Weights of a small mixture-of-experts language model, trained from scratch on English Wikipedia.
Experts: 48 experts in each of 8 layers, 128 clamped SwiGLU neurons an expert, 2 picks a token, a shared expert of 128 neurons.
Below are experts of layer 5 (counted from 0) of a mixture-of-experts language model. Rows are named router (the router's row for the expert), down (a neuron's output weights, with its number) and show model dimensions 0-255. Each number is 50 + 15 x the weight over its row's rms, rounded and kept within 0 to 99.
After each expert's rows: a language model's description of what the expert responds to. This comes from a sample of Wikipedia text that the model never trained on.

# expert 41
router:69 44 58 56 53 29 70 46 34 30 56 57 50 40 72 58 67 65 51 48 67 40 48 60 56 62 64 49 29 53 65 39 38 42 39 29 62 66 46 61 59 56 61 56 52 30 78 35 67 66 58 59 53 67 37 36 85 57 40 56 61 18 68 47 60 58 55 46 47 20 77 63 64 16 46 36 63 35 32 57 64 56 49 21 37 42 47 62 74 37 68 58 57 34 66 62 36 47 74 54 44 36 38 57 47 25 47 43 60 40 59 61 75 67 58 74 29 55 46 44 55 61 44 39 38 38 80 71 57 40 57 63 47 53 17 43 39 84 43 51 64 64 60 63 74 55 45 70 57 41 46 38 41 58 58 49 59 59 42 61 33 45 53 39 59 37 80 64 61 44 44 42 02 46 36 43 53 32 44 47 73 38 64 54 34 55 63 54 58 43 68 41 52 69 58 53 65 74 71 40 59 18 24 29 56 57 55 52 16 44 39 54 33 39 41 36 62 47 44 44 38 37 35 78 34 45 83 25 65 25 83 35 36 23 56 89 45 60 35 70 65 42 43 45 41 36 26 67 64 52 63 70 31 54 68 19
down2:55 77 42 36 66 56 58 45 51 73 60 48 54 29 50 45 47 41 21 36 47 67 47 17 68 16 75 39 41 38 38 38 21 27 36 40 72 40 53 37 70 40 50 27 43 58 28 37 57 58 45 65 69 36 43 47 65 31 13 51 53 63 47 72 01 37 32 32 76 60 56 37 66 50 31 29 50 61 66 57 60 42 46 44 38 19 34 56 75 57 57 65 35 68 50 39 66 69 47 51 46 42 64 65 46 59 62 36 65 50 25 53 80 28 56 55 57 43 30 28 48 45 74 49 48 67 54 28 72 28 26 35 63 37 51 56 76 70 58 35 49 66 39 45 63 25 61 63 48 33 56 64 53 42 57 67 45 68 76 41 63 66 35 61 17 49 45 65 60 58 48 46 27 38 47 43 51 71 48 55 60 62 55 64 55 52 55 35 40 39 48 62 55 54 20 59 47 60 44 72 41 57 61 53 64 51 68 55 71 39 45 19 12 44 57 62 31 60 26 42 35 45 49 72 73 46 69 47 44 50 40 88 63 53 54 40 56 40 44 68 47 63 48 60 36 60 56 53 58 18 20 61 59 73 64 23
down3:72 46 54 43 30 52 45 47 36 63 52 63 50 30 50 49 27 53 36 77 46 89 48 38 33 43 40 51 36 96 62 51 48 61 51 42 61 23 50 50 34 24 40 23 94 56 55 55 32 42 44 64 68 36 32 69 44 63 72 45 44 51 52 48 22 50 57 55 54 71 55 52 39 58 40 53 43 20 54 50 52 51 23 50 70 57 60 46 46 56 48 25 28 58 40 51 43 48 33 46 46 35 38 70 48 65 52 44 47 64 45 50 54 52 40 54 69 57 55 36 52 85 39 50 37 56 47 57 31 37 41 51 42 69 46 31 52 68 58 65 35 50 16 51 49 28 64 85 56 44 65 86 45 32 48 49 44 06 63 49 69 62 29 32 45 42 38 49 29 64 30 30 51 18 37 52 43 63 53 27 52 61 37 36 40 59 31 42 78 45 48 46 43 50 36 80 57 38 46 37 56 38 17 72 39 53 78 38 72 58 19 56 73 64 63 72 69 79 38 54 56 56 21 74 47 39 63 30 60 58 42 30 41 50 52 43 39 56 12 30 75 35 60 42 60 51 37 44 49 13 47 38 68 37 49 56
down4:64 63 30 59 45 43 55 29 02 59 54 85 43 66 73 57 69 44 39 49 24 57 33 55 47 55 64 73 65 31 72 48 47 30 41 49 58 62 36 67 58 35 56 59 35 52 54 70 37 51 35 64 40 53 51 49 82 50 75 80 53 22 52 65 42 60 48 53 26 77 75 43 34 49 26 33 65 28 44 24 60 57 73 60 27 54 53 64 67 70 48 34 52 74 80 57 48 52 50 63 73 35 53 41 54 59 63 41 40 38 43 38 34 50 29 57 21 60 51 34 29 26 44 27 23 51 79 42 53 68 08 62 52 49 58 49 60 55 45 47 54 57 54 62 15 30 32 57 50 47 67 49 53 57 58 21 58 55 45 35 60 71 50 57 70 36 51 53 69 26 40 18 42 42 82 36 48 40 46 51 56 53 34 38 63 41 74 65 49 51 41 50 32 54 52 69 60 32 67 19 28 38 44 50 74 27 64 39 56 22 25 56 35 41 60 35 57 36 51 49 60 29 38 39 37 58 76 53 52 60 31 60 64 48 41 54 30 31 33 57 72 38 26 46 30 57 40 59 34 35 33 50 44 45 56 38
down5:29 46 62 58 59 58 64 59 62 54 79 62 49 67 53 54 41 65 52 40 50 26 61 38 19 50 44 63 28 40 69 66 68 47 77 42 67 38 47 38 47 15 57 40 72 42 41 47 45 32 41 59 61 14 29 68 64 39 45 47 58 40 39 34 64 53 69 77 63 73 39 59 50 57 65 45 58 34 65 42 50 47 35 31 53 39 49 89 50 65 52 51 67 46 65 37 17 48 84 32 56 44 32 69 68 44 43 53 32 66 25 58 39 44 37 31 26 29 54 56 56 51 60 39 16 55 64 11 20 75 23 39 21 35 53 50 61 38 62 34 52 68 48 44 38 56 35 73 49 66 45 40 61 72 35 47 32 48 56 54 58 52 34 37 24 46 76 27 46 36 75 41 47 41 33 52 45 63 25 65 61 61 46 23 24 33 31 85 77 59 68 41 65 28 27 63 46 51 37 58 67 29 47 59 42 45 66 47 43 28 46 70 42 62 51 46 46 62 34 59 62 33 43 59 49 58 57 63 38 66 35 57 65 57 25 62 41 26 56 56 63 78 75 53 29 56 55 57 23 36 39 50 59 38 56 52
What it handles: Last digits of years and scores, en dashes and pipes in stats or schedule tables: 201(8), 80–89, 20(8).

# expert 43
router:56 51 63 42 34 25 69 42 39 44 72 40 54 48 69 54 54 66 69 55 63 46 51 67 56 65 70 40 32 22 75 47 29 57 50 43 55 65 65 72 57 50 56 57 58 31 75 60 51 72 60 67 60 55 32 34 60 68 38 38 69 22 70 36 56 61 40 34 43 52 46 60 62 19 53 47 57 38 35 59 73 78 57 48 41 43 36 52 81 29 55 47 89 22 51 61 38 38 52 54 38 63 45 69 41 21 46 47 62 39 64 65 61 53 64 76 35 64 37 38 58 51 41 30 58 31 69 64 73 41 40 59 41 62 39 22 41 68 45 57 59 64 57 71 64 58 39 65 49 34 41 48 47 56 69 42 55 66 32 64 45 50 40 68 55 23 89 54 55 34 42 45 34 45 28 53 42 54 50 40 57 43 71 52 44 52 59 58 42 35 56 38 54 88 60 58 61 63 37 39 56 21 21 42 57 63 54 50 22 40 43 64 36 44 40 46 76 68 47 49 42 42 34 77 33 41 67 47 54 39 96 25 48 34 61 95 36 45 35 60 62 41 42 40 18 37 23 48 62 43 52 52 14 58 79 18
down1:52 41 86 63 69 62 47 35 38 37 45 56 36 48 40 36 51 70 69 61 40 51 73 65 35 41 52 42 47 59 26 52 50 40 27 51 55 56 76 56 39 50 38 54 43 41 30 50 52 50 64 13 59 50 08 49 95 31 27 75 44 34 43 28 50 44 48 50 64 58 24 26 47 43 14 58 15 25 16 56 35 62 58 50 61 57 45 59 69 26 86 45 34 21 70 24 54 30 71 54 42 60 45 59 37 37 52 29 51 71 54 46 62 59 47 63 75 44 51 72 32 50 53 40 45 61 47 35 59 49 45 37 63 39 46 40 57 37 38 43 54 38 63 78 68 38 68 23 55 15 61 27 24 38 64 29 32 54 50 43 24 85 36 42 23 72 47 47 74 28 37 46 46 39 43 49 67 56 68 54 46 55 45 52 39 11 69 55 55 46 58 63 52 45 42 83 58 63 46 32 48 46 60 55 69 75 31 42 37 68 63 34 56 60 36 55 55 71 73 43 62 65 47 56 41 57 63 44 52 30 50 53 50 45 52 64 58 55 44 70 85 44 51 60 42 69 49 52 48 35 68 48 52 40 36 42
down2:50 43 54 55 49 34 48 67 52 60 91 54 35 43 51 58 65 64 22 65 61 67 60 47 73 46 69 50 50 52 33 71 52 56 63 63 23 39 42 55 60 29 44 67 51 34 35 11 36 52 56 38 44 64 61 68 29 74 24 53 54 36 61 45 31 46 34 51 62 58 62 35 50 61 84 14 32 39 55 49 38 57 38 34 66 54 49 42 60 65 29 31 39 48 41 43 51 50 76 56 32 73 64 55 76 57 52 55 20 79 29 56 31 42 44 50 35 47 55 25 64 40 37 43 74 70 51 51 65 62 57 47 42 46 58 47 52 39 83 77 70 67 61 50 44 61 80 37 50 53 26 80 41 58 51 74 38 34 59 48 53 20 37 22 30 54 48 34 49 23 58 35 46 52 39 62 46 60 69 77 68 44 68 50 36 50 51 52 56 36 53 80 66 47 54 67 32 44 57 40 43 36 34 30 43 18 50 41 29 53 70 49 43 39 31 33 58 59 28 38 40 16 62 76 36 71 53 39 38 42 40 48 69 42 31 60 82 52 74 64 40 52 60 51 27 40 70 45 19 54 59 56 18 60 65 39
down3:71 40 58 54 81 52 58 74 76 34 40 55 44 43 55 17 69 41 40 23 51 37 58 27 60 29 42 45 37 60 60 47 48 42 70 25 39 37 35 45 43 50 42 24 80 33 74 19 31 66 67 54 55 71 39 62 57 44 48 75 67 57 58 37 39 66 40 39 15 78 58 47 62 43 41 55 53 37 63 44 61 27 31 56 51 28 61 25 46 52 59 40 40 33 66 07 39 63 51 16 45 48 32 68 50 73 32 54 73 48 52 45 52 29 50 71 84 44 42 36 37 62 36 66 28 46 90 57 38 41 43 65 59 34 44 60 28 66 47 44 59 66 42 55 20 45 40 56 38 47 52 53 66 94 68 14 61 59 49 51 41 57 58 33 46 55 64 57 49 38 41 84 45 69 75 63 38 56 59 42 22 25 58 59 53 34 58 67 90 51 36 53 50 59 32 48 39 59 53 51 24 35 50 61 24 72 46 57 70 51 32 20 48 49 49 55 40 38 50 66 58 67 47 31 56 58 62 28 54 55 44 56 31 47 31 45 57 23 50 41 59 51 46 67 32 45 55 46 38 65 61 41 52 39 56 38
down4:45 59 53 46 26 73 59 51 37 41 44 67 38 40 24 50 41 46 81 50 65 59 55 76 56 52 39 60 44 57 54 52 45 65 55 28 36 56 74 55 61 57 53 67 41 58 22 46 33 35 61 60 32 28 48 35 51 58 61 74 36 57 78 69 54 66 35 65 69 58 16 37 50 44 74 52 50 25 61 61 47 66 45 51 78 22 30 41 78 44 33 51 46 64 30 62 39 48 70 49 67 69 45 36 41 57 70 63 57 70 67 64 31 46 67 21 71 40 31 51 44 04 44 48 59 67 66 64 51 57 71 38 57 75 83 63 47 32 37 48 30 63 27 47 56 54 46 26 44 22 89 73 43 48 46 39 65 50 58 59 71 57 71 39 20 48 33 42 33 62 37 38 42 50 54 30 66 48 69 73 43 69 43 48 39 28 48 51 40 45 70 36 57 70 69 53 55 57 38 51 79 44 55 56 40 44 53 46 45 63 63 54 51 38 89 48 62 36 54 39 70 78 48 29 50 51 48 30 55 53 44 44 40 61 24 65 68 43 42 70 88 68 14 51 33 42 51 50 49 38 70 42 78 65 57 62
What it handles: The space or first digit of a number in league and statistics tables right after a pipe or semicolon, including goals, points, plus and minus values.

# expert 21
router:48 52 65 37 70 61 53 28 34 62 21 51 56 52 89 59 50 58 48 36 34 40 56 64 48 47 75 49 53 27 56 58 62 70 38 44 74 50 47 43 53 69 36 75 25 21 63 52 21 74 84 48 62 51 52 28 69 55 28 47 42 62 79 43 59 59 28 52 41 53 48 54 67 51 56 44 45 51 45 60 28 48 45 60 40 65 38 79 35 59 67 27 59 41 61 82 52 70 47 33 34 43 50 65 50 74 46 26 52 26 89 69 66 78 51 66 72 69 33 40 37 37 37 25 50 47 52 46 66 34 58 55 25 61 32 66 39 64 44 48 49 80 36 40 40 45 49 48 54 49 46 48 36 64 64 56 83 84 47 76 42 33 48 63 36 32 69 28 38 35 51 45 55 32 71 29 56 37 44 29 39 55 49 58 64 59 43 17 49 59 55 34 52 47 25 62 76 39 54 46 66 52 59 36 60 49 77 38 56 42 40 69 48 47 46 59 42 36 20 39 19 53 51 64 10 20 52 39 42 53 59 43 67 75 43 50 61 39 33 47 66 37 70 53 53 46 49 70 58 37 83 25 54 46 69 50
down1:66 38 44 44 49 47 55 21 59 73 54 33 62 62 40 41 32 55 21 47 36 50 56 68 71 30 68 27 32 19 70 45 56 16 53 73 57 61 38 39 63 21 54 44 62 53 36 38 54 47 56 46 55 38 42 26 52 69 58 51 69 57 32 28 45 45 32 59 50 61 31 68 54 46 22 51 19 44 40 28 37 75 43 44 34 21 54 59 42 35 40 39 26 39 21 51 41 32 33 59 30 41 63 48 45 64 48 58 52 57 29 39 36 59 40 38 15 56 26 75 51 61 61 73 50 47 37 55 44 41 61 47 66 58 51 71 52 68 16 52 52 35 71 61 28 47 55 38 34 25 58 58 23 51 31 51 28 70 40 46 49 67 62 81 46 31 27 56 48 17 44 87 46 57 30 61 56 38 41 26 60 56 60 54 80 53 55 51 36 57 81 53 29 63 38 72 51 50 35 45 51 70 53 44 61 55 16 49 47 49 59 79 45 44 70 89 71 31 52 34 43 54 50 66 65 58 70 21 36 57 52 71 53 54 48 57 27 31 45 66 67 61 31 42 50 35 35 70 64 70 67 64 54 39 41 60
down2:33 66 36 40 55 37 34 72 56 67 29 35 62 53 51 26 61 39 35 43 36 80 53 37 55 58 37 49 80 50 54 57 72 18 19 48 73 47 68 28 13 46 68 64 53 45 36 44 64 34 51 53 31 57 53 65 50 30 53 62 41 49 44 48 51 53 67 38 40 26 64 46 51 74 55 72 56 63 51 29 71 51 46 61 33 74 53 52 65 77 70 49 76 64 47 39 53 50 65 37 55 58 46 59 75 52 48 50 31 44 34 39 38 56 21 69 62 65 63 26 69 37 56 59 48 39 62 43 47 47 31 40 31 65 38 46 58 69 60 53 52 62 42 30 18 68 43 46 68 29 33 48 64 28 05 55 51 39 47 81 25 57 64 34 64 49 71 16 41 57 26 54 70 60 46 59 38 40 60 29 71 33 67 39 51 45 45 44 57 41 75 79 62 70 19 60 22 47 58 54 19 39 39 74 52 55 78 34 49 81 21 32 59 43 38 62 50 46 30 40 52 68 42 23 70 35 49 51 66 43 56 47 46 45 59 40 27 52 48 38 67 69 56 65 62 49 48 42 41 39 67 31 70 74 42 40
down3:56 41 36 56 37 35 18 37 42 63 36 43 56 39 26 66 36 57 50 63 30 89 43 50 33 66 51 31 55 12 34 64 79 66 51 42 52 62 41 29 41 73 50 48 44 42 60 23 69 40 40 34 39 42 68 75 55 71 39 51 48 50 54 19 53 45 61 77 69 41 43 26 77 59 53 61 41 70 53 56 64 52 46 31 32 49 45 07 50 69 58 28 64 58 50 46 57 53 39 37 61 44 44 64 45 45 40 92 33 68 62 45 61 36 87 55 52 25 36 31 54 53 47 41 54 58 55 75 43 80 32 61 60 31 51 42 29 58 56 55 73 49 32 64 32 46 66 22 48 50 49 68 29 51 74 56 34 48 96 63 33 37 71 46 54 53 24 56 37 31 42 38 40 31 47 46 58 46 41 57 41 60 60 23 60 56 56 55 43 55 53 49 55 67 67 36 66 60 37 25 42 67 26 69 51 34 45 58 67 59 23 47 44 60 37 32 30 49 52 27 41 70 38 24 45 63 55 50 53 42 38 43 26 68 36 61 37 42 49 25 29 79 58 26 51 55 73 46 40 59 67 41 53 28 36 26
down4:46 68 30 45 46 64 54 41 66 32 65 37 46 39 45 30 68 33 26 65 66 53 22 57 59 56 54 41 39 67 51 51 47 31 46 31 35 69 65 32 42 14 52 77 70 38 82 70 71 36 46 42 63 57 45 54 64 44 48 37 82 32 53 60 55 40 52 36 50 53 62 45 51 44 34 52 59 46 43 23 67 16 51 56 53 75 64 56 60 56 33 43 63 36 65 51 43 41 56 40 50 28 53 31 61 40 75 42 74 48 31 33 47 67 33 65 27 57 56 80 52 76 49 37 45 71 77 58 50 36 40 38 78 30 50 60 52 64 37 78 66 54 62 44 48 36 74 61 60 43 52 39 67 45 30 61 69 40 71 30 26 42 58 72 50 55 51 51 78 76 58 32 79 53 74 53 63 54 56 56 56 34 44 36 40 64 60 26 49 30 14 33 55 64 76 56 45 41 52 35 63 57 79 42 64 49 30 62 22 62 48 54 42 64 37 22 36 64 19 39 60 53 47 60 36 83 41 40 45 42 52 31 44 46 50 63 47 69 59 69 60 47 46 37 98 39 25 61 63 47 37 66 67 31 28 30
What it handles: Opening syllables of proper names and foreign words, often capitalized consonant-vowel pieces: La, Pa, Ro, Ca, Ru, Pra(thap), Sha(ki).

# expert 26
router:58 61 67 53 49 36 68 41 36 52 59 47 59 18 61 65 69 53 54 41 70 15 60 53 66 62 58 58 38 31 62 26 47 51 36 37 58 71 72 58 32 42 56 56 67 22 66 79 52 60 64 53 53 68 38 45 75 64 44 30 36 36 57 45 57 58 55 45 43 30 36 63 58 23 64 34 59 30 41 74 47 78 50 50 41 41 39 66 72 38 44 31 49 49 49 57 44 45 62 57 49 42 34 88 38 19 36 22 59 38 59 55 59 65 55 80 52 72 41 21 41 75 48 32 56 41 67 58 84 24 57 62 51 58 26 37 45 58 59 43 62 66 51 62 63 63 41 70 68 45 50 34 59 66 77 48 52 61 46 66 38 34 49 64 61 37 74 73 31 49 43 43 48 40 47 73 28 37 41 45 71 43 64 55 43 56 64 51 64 45 62 41 39 76 64 65 58 70 73 42 58 20 37 33 66 61 58 62 27 36 41 47 45 34 34 38 67 44 45 29 36 37 41 83 44 53 76 48 71 42 69 32 43 31 55 99 42 60 29 68 57 40 29 50 59 59 29 43 49 53 63 50 41 61 63 01
down0:59 51 19 61 51 41 25 48 49 17 66 13 42 36 33 59 26 44 60 58 44 57 53 37 29 75 55 33 75 59 39 47 64 28 49 54 53 34 17 47 29 42 45 41 50 31 31 66 58 60 39 67 64 37 46 48 62 63 53 74 57 42 42 35 71 69 60 68 41 57 43 55 68 35 68 51 45 50 31 42 45 69 38 54 55 33 44 33 75 44 50 69 23 53 44 57 76 47 47 34 63 53 30 64 38 44 72 55 28 72 78 60 52 49 55 46 45 29 48 45 58 52 57 79 70 38 63 50 64 56 58 66 46 58 32 62 20 76 46 54 40 61 26 59 66 67 58 28 67 58 92 50 28 47 47 24 45 36 40 71 56 36 48 48 28 50 30 32 63 40 27 25 64 40 11 66 55 51 45 46 60 59 45 35 69 57 47 88 52 33 24 62 37 27 12 45 40 66 60 24 48 59 52 53 51 48 38 80 71 44 48 37 46 34 74 42 57 43 36 46 50 62 48 44 49 38 66 52 69 46 57 28 43 29 51 62 24 30 68 56 73 35 76 92 50 51 53 53 67 33 64 61 61 47 48 51
down1:44 62 70 48 54 65 32 56 53 55 59 32 60 65 52 83 35 38 18 70 36 47 50 56 62 47 49 37 55 28 20 46 39 42 60 64 47 61 40 63 79 45 10 97 79 61 67 63 43 39 44 55 46 46 23 57 41 33 52 50 68 21 55 44 39 28 58 54 60 51 52 54 60 51 46 24 62 24 48 39 37 60 70 27 52 54 58 32 48 56 65 34 76 44 57 55 48 80 48 49 39 50 41 71 28 43 37 46 51 44 39 46 30 57 37 31 56 47 45 53 45 57 47 30 42 46 25 37 72 52 82 58 52 64 45 32 39 61 52 37 51 40 44 40 29 63 49 53 47 63 28 65 58 18 34 41 55 43 36 61 61 48 14 69 64 52 65 47 35 74 65 71 69 56 38 28 24 33 80 52 31 76 67 58 35 63 56 46 85 36 62 45 72 66 45 34 46 73 60 62 80 55 44 58 43 60 51 20 25 63 25 40 79 44 52 37 51 64 07 47 32 61 54 41 47 49 55 50 76 77 33 36 50 30 53 63 49 50 37 60 46 74 39 45 34 52 60 57 58 71 65 39 61 62 59 76
down2:66 78 60 59 37 75 34 32 49 45 62 35 60 61 59 54 64 33 36 31 46 49 54 63 53 28 38 45 49 34 60 49 72 43 66 60 43 26 70 50 44 57 45 51 07 57 45 39 67 44 33 51 52 87 26 46 23 21 37 53 40 66 64 48 63 45 50 56 38 59 59 62 07 49 41 41 67 26 72 37 41 71 63 48 57 78 44 61 40 57 21 39 34 41 15 25 43 55 56 48 41 63 44 62 19 24 25 61 23 59 45 59 34 38 29 37 60 52 72 34 56 45 34 55 50 55 51 45 45 61 51 37 65 72 65 56 54 38 41 40 29 26 50 36 43 51 46 46 48 59 53 61 48 58 48 47 44 56 32 55 57 39 68 58 28 60 39 55 40 50 51 73 33 70 50 41 32 56 26 62 50 29 30 38 45 48 42 29 55 48 83 65 83 44 66 44 48 36 63 69 44 37 76 40 62 51 56 47 63 97 64 59 38 40 53 94 59 48 62 47 60 57 74 72 62 46 59 34 43 66 38 52 33 41 69 64 40 89 50 50 21 60 38 61 26 52 91 49 32 59 59 33 53 58 53 62
down3:71 58 50 55 25 51 57 70 58 16 63 37 46 44 43 66 59 55 39 51 29 56 29 61 51 50 53 25 33 40 83 61 60 69 60 20 32 36 41 49 54 61 66 55 36 61 58 31 44 31 54 47 59 43 52 69 50 54 47 68 31 57 68 55 60 49 38 48 44 76 47 66 50 58 68 43 54 52 61 52 33 40 56 72 56 51 43 50 56 61 19 61 53 44 25 49 61 52 54 46 46 57 76 59 61 73 31 57 41 46 55 49 57 46 39 61 70 52 28 38 32 47 53 54 36 61 66 51 40 61 30 65 31 65 53 43 50 58 40 47 39 50 39 47 72 37 60 41 67 40 78 74 69 85 65 23 45 57 41 56 33 49 56 39 51 48 10 25 12 63 57 60 20 37 68 54 47 29 62 58 47 79 44 58 58 53 20 22 60 44 27 55 59 62 38 23 25 26 45 68 50 56 20 22 83 66 41 66 77 19 23 45 78 86 45 42 43 33 34 60 63 65 57 64 42 41 51 39 61 57 45 96 40 63 38 33 59 29 51 64 51 53 45 34 79 62 49 70 45 59 59 65 36 70 39 44
What it handles: First names and name fragments in lists, rosters and tables, like Ivan, William, Michel, plus table row numbers and final digits.

# expert 45
router:79 07 52 58 47 34 73 50 67 59 35 38 53 46 33 35 39 62 73 42 50 60 89 59 61 56 77 80 38 56 78 50 59 26 59 35 67 47 50 68 63 55 80 33 12 34 73 51 28 45 45 48 58 56 48 52 47 68 31 49 61 50 69 44 79 49 48 56 58 46 31 50 40 26 53 38 41 43 46 33 48 43 20 49 69 54 60 60 68 53 19 40 48 77 71 52 56 40 64 50 53 23 43 63 53 51 70 40 41 36 70 39 74 58 50 70 38 50 42 62 35 69 28 52 39 56 55 55 66 23 48 66 51 64 24 28 35 66 61 58 40 70 35 70 49 28 53 83 67 62 41 46 60 81 55 58 32 54 35 60 70 58 25 70 49 52 56 61 37 50 42 45 31 52 42 62 28 57 59 34 34 54 72 57 46 69 36 69 66 42 43 24 59 36 71 42 38 53 57 58 74 49 38 39 61 68 29 16 29 35 52 79 54 58 57 41 58 69 40 75 67 53 41 55 49 18 81 65 59 39 48 28 41 44 53 79 51 53 29 48 74 40 69 52 59 57 54 71 51 46 55 33 60 54 56 33
down0:72 27 59 82 48 70 41 58 72 64 49 32 39 56 54 64 37 36 60 46 64 46 44 24 37 55 57 33 48 60 59 31 45 56 58 59 35 53 45 71 26 46 37 26 23 31 44 53 34 62 46 69 58 21 32 62 60 20 61 18 31 44 23 57 79 26 29 37 73 27 62 34 29 36 69 56 46 54 63 48 69 54 61 46 76 12 42 41 58 27 59 59 49 24 50 65 54 38 28 54 39 42 41 44 21 54 12 47 47 50 54 53 43 21 48 64 42 29 31 54 55 58 20 56 55 31 37 38 65 68 53 76 59 51 29 65 25 56 58 52 51 50 51 10 47 44 45 39 72 19 52 54 36 36 51 13 56 34 38 43 39 60 84 45 45 47 61 46 43 54 43 50 48 35 45 18 75 55 81 58 92 53 32 50 56 33 45 67 53 36 49 56 52 55 45 46 42 48 56 22 59 58 52 47 59 46 48 60 33 51 57 33 52 43 62 48 53 69 28 29 59 53 41 18 54 57 67 32 60 34 53 40 47 60 55 53 56 57 50 39 25 47 47 52 82 46 56 44 28 56 42 28 71 27 52 31
down1:61 57 58 30 33 75 66 41 63 45 27 33 54 68 74 35 54 47 55 36 58 48 41 47 27 28 76 57 51 33 52 45 25 52 52 34 64 40 16 40 46 44 51 56 55 35 51 58 59 47 61 36 21 57 55 61 55 52 36 35 41 38 24 49 44 43 27 49 43 59 25 49 53 63 71 28 66 65 76 36 73 78 39 57 27 36 49 67 49 65 50 62 53 71 35 63 54 56 52 28 73 49 21 31 62 10 48 19 41 66 44 37 31 45 72 23 43 72 69 53 50 51 55 50 53 44 32 14 58 40 60 48 62 77 45 56 44 36 62 36 53 45 66 55 46 43 43 61 27 61 49 67 65 58 27 76 65 54 41 62 58 34 52 56 30 27 57 47 48 48 46 67 52 50 48 23 24 26 60 43 39 51 64 45 66 06 39 52 78 47 36 24 71 67 38 57 33 96 60 62 59 42 23 36 50 55 35 26 66 32 68 37 50 26 71 27 28 51 72 42 35 73 56 40 45 39 39 47 42 38 52 50 50 55 73 36 81 63 76 45 55 71 59 45 49 37 43 56 65 59 34 59 55 57 57 65
down2:51 39 76 37 60 72 42 60 34 26 50 53 88 70 36 59 51 41 48 23 70 75 51 70 29 50 84 45 57 34 36 58 37 27 55 44 23 57 38 63 62 52 53 67 66 51 35 44 52 63 19 52 32 41 52 50 65 11 63 52 79 68 27 47 42 44 69 47 20 43 40 59 46 80 56 41 15 43 47 50 33 52 45 61 47 38 42 28 70 40 35 52 25 34 44 57 49 60 42 44 50 39 62 45 36 67 54 55 63 59 45 57 32 74 49 71 62 57 36 54 44 71 49 52 33 68 53 42 37 56 60 31 44 28 29 60 75 66 27 27 31 59 67 58 54 44 41 03 55 59 28 29 40 41 57 65 32 27 29 44 81 24 45 33 52 52 75 50 40 59 28 27 70 51 44 57 43 51 45 62 50 37 57 54 56 43 75 78 66 41 56 25 59 56 48 70 42 60 18 28 32 53 63 54 46 36 41 60 54 75 25 61 42 40 33 78 54 59 32 59 40 56 65 39 58 45 56 45 64 71 63 76 38 44 48 51 70 67 86 54 70 55 70 41 51 54 52 43 60 50 66 61 72 45 44 63
down3:39 37 98 44 39 56 49 41 23 70 61 32 30 25 75 55 60 47 59 36 32 58 45 53 73 41 27 39 60 46 61 51 84 47 40 47 33 34 34 48 56 54 67 28 41 42 81 71 58 60 48 82 52 61 49 35 68 75 41 42 55 89 64 64 52 51 63 58 49 47 55 46 36 44 26 54 70 18 48 58 45 81 38 28 70 72 22 35 63 58 40 73 45 36 60 42 78 64 42 43 52 37 58 43 43 52 48 45 49 57 37 39 47 43 54 46 44 52 18 51 38 44 23 47 57 65 49 36 58 47 52 58 34 43 23 62 73 22 49 46 19 43 38 48 55 59 38 26 60 67 44 42 49 60 58 69 12 56 40 49 84 52 74 44 14 47 70 57 60 70 59 47 53 39 52 71 57 49 80 41 44 57 76 52 38 33 30 43 16 54 39 50 61 42 99 45 59 43 66 42 41 50 52 65 50 40 55 57 38 51 65 64 72 27 24 56 62 69 80 48 79 58 50 32 56 55 49 66 52 53 55 54 42 29 41 63 67 66 45 59 51 74 40 52 57 55 50 45 68 32 64 43 48 41 39 59
What it handles: Opening parentheses, quotes, en dashes, slashes and apostrophes introducing asides, dates or units: "(one as", "01/05", "m/s".